From a checkpoint of a small mixture-of-experts model trained on Wikipedia.
Training: a variant of SOAP for the experts, 314M tokens, 9583 steps.
Below are experts of layer 3 (counted from 0) of a mixture-of-experts language model. Rows are named router (the router's row for the expert), gate (a neuron's input weights, with its number), up (a neuron's input weights, with its number), down (a neuron's output weights, with its number) and show model dimensions 0-223. Each number is 200 + 40 x the weight over its row's rms, rounded and kept within 0 to 999.
Before each expert's rows: a language model's description of what the expert responds to; "comes before" lists some tokens at least twice as common just after its tokens as in all text. This comes from a sample of Wikipedia text that the model never trained on. Tokens count by the router's weight.

# expert 24
Description: First digit of a number, mostly 1 or 2, beginning years, dates, scores and counts, such as 1989, 26, 10.
comes before: "9", "0", "8", "5", "3", "7"
router,110,212,174,231,157,149,186,173,152,209,158,232,180,186,200,222,206,221,259,206,202,228,180,237,188,250,189,144,194,224,244,189,206,247,142,203,215,156,193,143,142,209,166,184,214,276,237,209,207,137,295,167,191,210,243,179,146,191,158,169,263,175,202,187,191,190,256,250,189,124,183,216,239,196,291,216,184,156,186,126,232,183,195,113,214,160,234,266,141,234,133,111,193,209,171,187,203,276,185,172,234,162,224,192,308,216,185,139,225,312,166,207,229,225,191,204,146,142,197,225,189,247,185,247,192,139,208,173,241,215,233,206,225,187,227,291,213,267,228,248,241,268,173,240,221,186,200,244,252,204,196,172,200,197,215,198,149,235,168,268,198,231,209,181,221,133,216,222,278,112,192,227,205,215,227,303,192,174,261,225,185,146,163,163,238,238,200,189,250,181,223,233,186,261,152,212,236,173,175,174,240,203,152,241,201,238,221,212,168,204,277,131,204,178,239,224,237,171,256,218,267,134,212,128
gate0,118,175,197,278,178,196,208,118,212,237,202,219,243,207,229,242,216,163,146,186,221,177,95,107,187,157,326,216,160,156,181,118,230,274,183,207,192,161,180,232,138,207,111,182,157,166,219,162,202,216,219,165,251,238,221,201,184,169,207,228,168,220,198,204,296,236,267,252,215,222,163,186,137,230,304,233,160,161,248,143,187,153,202,149,203,199,209,267,191,219,161,173,203,238,210,216,253,197,187,234,229,211,202,208,182,162,197,192,176,214,110,249,151,206,241,222,201,173,149,210,177,207,298,299,249,201,261,215,194,249,181,183,224,203,206,208,240,336,259,200,227,198,83,224,205,161,263,207,248,223,207,228,206,179,193,192,194,245,226,190,146,246,227,181,226,202,197,189,183,199,180,233,195,217,150,300,139,224,231,229,150,199,230,213,191,186,205,241,259,245,167,183,186,203,218,216,176,195,206,187,182,202,170,246,180,211,180,185,286,244,233,99,179,161,219,168,167,196,199,203,190,164,194,170
up0,266,244,198,159,244,225,204,239,199,132,187,162,103,172,159,185,232,253,264,206,237,214,272,318,166,231,37,199,240,231,207,205,185,100,252,187,224,239,193,167,240,201,293,238,189,259,160,222,197,204,176,217,176,181,199,185,184,223,164,192,225,147,183,191,164,206,116,196,237,222,243,152,258,146,159,191,229,229,154,275,215,212,132,230,189,212,191,153,201,208,233,207,217,137,186,180,140,163,181,169,142,175,189,212,205,204,239,183,282,194,252,127,239,196,118,194,194,205,199,206,195,223,197,158,165,207,190,222,221,227,199,268,173,201,190,178,184,84,158,194,190,228,329,164,203,241,179,226,168,195,262,197,188,215,195,248,222,158,167,199,216,154,132,240,150,188,237,200,217,235,230,115,201,184,287,155,263,187,206,173,203,254,167,200,241,208,207,168,224,181,229,206,201,172,194,227,208,252,193,244,205,211,248,131,199,262,203,186,117,194,178,287,241,230,199,211,232,211,221,199,199,248,196,185
down0,241,216,125,122,287,266,220,190,135,188,229,142,193,192,179,211,267,238,200,267,303,261,238,142,207,134,234,94,169,184,196,282,204,174,202,211,238,132,209,207,202,196,186,212,209,189,188,181,209,218,223,180,180,147,201,277,266,130,214,138,169,169,162,205,255,135,195,118,241,191,179,199,207,177,211,145,175,230,180,217,151,236,222,218,142,218,172,177,180,117,274,191,159,230,169,162,206,199,150,192,215,232,200,171,269,204,149,199,180,203,241,237,114,158,178,223,192,117,256,194,220,169,134,171,121,196,189,238,163,257,156,254,162,214,258,203,210,246,179,182,287,211,193,211,211,266,158,239,204,253,187,215,203,226,197,194,172,200,237,225,234,232,191,240,232,242,174,139,112,193,193,210,233,187,225,166,197,247,220,197,217,186,215,156,234,170,183,187,215,175,193,214,214,193,267,215,234,202,189,208,208,189,163,137,251,188,214,192,269,297,135,268,175,263,240,197,175,176,215,199,135,177,172,314
gate1,179,220,291,181,249,220,224,171,115,143,225,171,190,219,207,225,246,194,173,227,219,151,186,214,242,191,236,261,176,265,149,235,173,242,247,170,210,138,144,269,305,188,245,214,272,308,183,243,282,238,219,162,189,213,160,215,243,227,240,153,201,223,218,214,207,253,203,203,181,113,196,188,184,172,220,252,241,234,171,205,203,181,205,256,172,125,146,119,165,184,233,179,208,175,159,242,240,179,94,165,227,234,161,230,159,157,132,204,184,213,157,194,263,191,254,213,153,133,167,171,210,188,244,178,235,243,244,224,183,211,195,237,249,178,252,169,175,196,222,234,126,193,174,180,232,216,211,129,174,169,174,163,274,222,247,244,207,194,107,244,181,266,222,308,218,199,178,118,229,236,217,253,215,197,204,107,236,176,190,134,198,208,188,108,198,247,206,177,237,285,178,192,186,173,177,216,243,163,165,171,225,179,216,161,218,123,177,236,217,157,192,195,224,238,177,185,151,242,204,182,189,210,201,219
up1,228,183,205,234,139,224,259,241,198,267,197,196,197,99,149,190,224,187,215,234,291,186,191,238,257,226,166,227,167,131,227,251,202,123,203,203,246,205,216,253,219,222,263,134,136,164,161,230,169,219,186,235,152,296,159,188,214,189,247,178,220,231,192,115,168,264,181,243,163,243,229,320,174,188,225,201,228,176,196,255,171,139,228,264,223,155,231,237,280,236,179,222,172,195,191,214,202,206,155,232,175,198,209,199,168,229,205,198,140,199,229,171,206,170,156,225,203,208,242,222,285,282,124,229,217,203,217,153,166,179,232,154,191,234,192,240,256,163,259,140,193,195,245,253,182,212,211,236,148,174,110,170,189,202,217,212,250,162,273,204,201,205,153,220,133,220,182,189,188,129,223,163,205,239,214,165,206,182,206,281,132,195,163,147,135,200,270,244,232,207,206,181,181,232,283,235,237,212,209,143,222,244,223,221,184,180,165,121,63,212,166,147,199,196,199,219,225,212,148,221,165,193,232,227
down1,218,205,227,222,225,198,258,212,162,180,218,179,166,186,175,91,264,232,142,219,213,138,159,174,169,216,244,249,250,196,205,198,204,221,163,205,252,192,233,269,151,232,194,242,243,159,132,209,187,197,188,181,119,198,159,139,155,237,232,176,186,182,193,215,187,194,220,192,252,242,239,205,206,107,251,214,248,196,229,174,232,125,192,195,260,145,108,192,214,221,197,164,228,146,183,180,122,152,206,170,113,211,205,192,226,191,228,260,172,239,248,233,187,246,139,248,121,235,215,154,222,235,149,213,220,163,221,192,239,111,171,195,229,200,146,250,231,211,270,227,132,118,252,235,147,166,238,205,187,286,221,223,198,276,169,253,219,67,203,171,214,173,237,264,187,189,243,189,279,191,140,182,245,197,205,225,238,162,155,215,193,210,179,168,182,206,190,210,189,165,188,177,172,227,209,215,136,234,196,288,208,287,113,137,202,173,151,224,290,223,245,230,193,212,229,207,223,259,210,198,223,217,186,174
gate2,141,277,224,196,204,205,186,163,267,199,239,202,226,253,178,140,239,216,182,240,179,144,204,209,193,242,204,177,276,236,188,156,171,200,184,281,233,175,208,130,284,213,227,236,177,252,234,237,136,198,187,253,164,190,205,168,190,108,238,174,271,225,182,192,131,111,248,235,165,181,203,142,249,232,206,233,200,164,225,214,169,236,207,193,201,144,256,207,237,211,207,151,181,197,175,217,207,240,143,165,156,178,261,148,259,212,224,183,250,154,184,160,156,194,227,212,196,214,124,183,194,223,144,130,123,145,179,236,208,181,287,200,189,207,253,202,180,204,174,205,168,202,224,174,191,250,166,258,223,160,252,126,234,182,144,197,174,159,205,177,230,263,152,168,157,102,188,191,254,123,268,209,215,214,217,202,255,241,261,160,242,250,182,183,217,198,223,218,261,166,208,200,138,201,165,186,148,163,237,279,170,209,249,238,190,272,133,161,219,142,155,244,265,135,225,187,223,140,189,209,119,200,241,125
up2,137,227,200,223,169,183,200,166,266,231,249,187,253,248,183,149,290,194,150,222,167,160,236,227,235,204,206,174,259,266,167,127,211,209,237,276,270,239,237,184,285,196,210,251,205,204,283,206,180,224,193,265,212,246,208,189,234,185,180,196,249,234,147,134,154,181,224,208,141,232,263,140,263,233,165,267,162,110,238,158,176,200,205,220,179,125,215,283,234,221,175,152,187,211,165,144,201,221,192,232,161,174,241,190,233,141,249,218,171,200,223,180,212,195,138,201,223,247,215,209,234,224,175,128,164,166,174,198,173,219,219,127,140,244,193,159,197,169,207,160,190,169,167,140,182,251,158,247,244,209,219,88,213,143,103,178,238,213,253,206,181,294,168,136,147,180,167,186,254,114,224,206,248,244,189,214,249,210,241,225,238,221,161,228,258,196,247,175,217,221,220,192,159,211,119,181,164,186,250,204,182,200,241,211,154,245,169,148,233,173,207,214,263,179,247,179,198,185,229,220,120,176,194,143
down2,164,184,217,182,204,253,249,250,219,248,133,150,262,214,228,145,161,173,181,160,104,207,219,140,175,188,146,167,243,197,192,197,211,215,210,211,227,183,171,213,216,236,158,242,194,191,125,225,174,217,203,120,189,193,206,134,188,208,198,215,338,246,216,147,176,163,193,245,175,166,217,179,212,205,197,205,192,234,122,122,222,166,190,181,172,239,298,225,241,169,212,235,265,153,207,212,179,181,161,113,170,215,233,136,229,210,182,154,211,218,173,185,264,252,174,183,247,191,219,114,188,169,182,209,111,202,150,166,219,238,171,180,187,211,185,300,177,217,201,276,171,119,171,156,150,162,185,317,221,236,154,159,244,176,261,204,207,134,197,250,155,197,199,96,121,221,235,192,237,135,278,207,197,253,197,234,220,223,246,222,256,143,183,140,217,187,124,170,191,236,179,230,215,206,159,199,209,239,228,231,221,218,215,244,179,163,227,246,134,202,284,168,230,194,220,190,184,182,232,183,184,247,183,189
gate3,169,252,311,150,191,209,249,235,228,156,240,236,136,165,268,200,159,144,179,150,142,145,150,214,186,189,241,256,108,125,155,163,243,211,174,224,192,176,185,221,215,305,177,218,173,270,301,207,229,182,155,145,200,200,203,195,209,273,182,189,206,198,160,198,206,245,185,223,240,122,193,178,249,143,253,161,221,175,177,161,253,218,198,186,253,229,221,186,198,226,219,212,142,197,141,237,198,200,218,175,211,176,204,215,197,158,134,173,133,227,155,122,202,247,221,197,140,153,255,183,279,236,212,184,286,194,209,96,217,259,208,217,151,216,259,156,215,202,248,224,188,164,173,279,198,194,215,128,263,131,169,132,209,190,249,154,229,222,172,211,148,154,168,205,175,169,161,238,225,184,211,203,245,214,170,150,150,188,199,223,169,205,205,211,259,210,177,152,226,218,158,232,197,244,166,130,234,178,225,179,258,84,198,181,189,156,193,191,234,220,222,195,273,208,281,180,213,257,228,238,212,183,234,204
up3,170,193,169,239,279,233,207,145,167,237,159,179,262,212,198,208,204,220,163,243,229,267,153,193,192,179,210,224,251,205,191,248,119,139,228,167,203,188,210,207,216,124,197,219,201,145,142,221,185,217,201,241,232,198,231,187,182,175,183,229,186,236,245,184,163,99,147,225,233,195,166,185,184,188,249,238,205,234,188,207,109,221,204,232,194,201,191,211,230,139,224,157,261,205,240,182,159,216,161,226,233,282,174,110,214,287,190,214,281,208,226,300,179,151,258,141,251,261,131,242,159,183,242,270,113,256,169,257,213,202,199,157,257,216,220,220,214,196,167,167,260,239,154,140,221,186,195,256,198,237,174,227,212,185,169,249,186,188,170,199,267,216,253,221,214,281,227,61,132,201,101,246,205,167,238,199,246,247,173,180,255,239,196,197,167,192,228,235,182,145,250,171,159,215,239,230,175,203,126,165,127,239,209,140,209,216,178,198,123,138,208,161,210,157,184,169,231,201,221,178,200,189,198,221
down3,166,168,136,216,202,170,173,206,141,232,215,181,207,200,162,248,152,178,237,201,243,208,213,137,255,213,171,208,161,289,141,181,153,186,206,181,262,225,239,198,189,222,234,219,127,205,142,201,186,148,163,202,213,180,135,140,223,231,207,141,221,163,133,225,210,209,208,192,231,181,217,257,190,158,121,226,216,222,246,225,229,255,164,232,214,195,190,230,203,236,165,189,153,248,180,239,167,253,192,227,218,220,325,223,189,206,133,210,170,200,187,260,222,154,239,239,225,237,79,195,148,197,277,131,235,217,171,180,197,181,203,158,134,172,142,271,178,225,209,169,206,197,243,232,149,180,204,158,265,160,207,189,142,174,157,251,201,246,203,103,169,129,166,174,282,293,231,227,189,175,186,166,165,252,171,281,205,129,225,179,185,238,188,206,148,267,198,240,212,216,154,184,231,174,208,259,153,253,164,190,271,234,167,203,167,188,197,185,140,120,117,247,175,162,236,197,238,213,241,161,150,274,191,229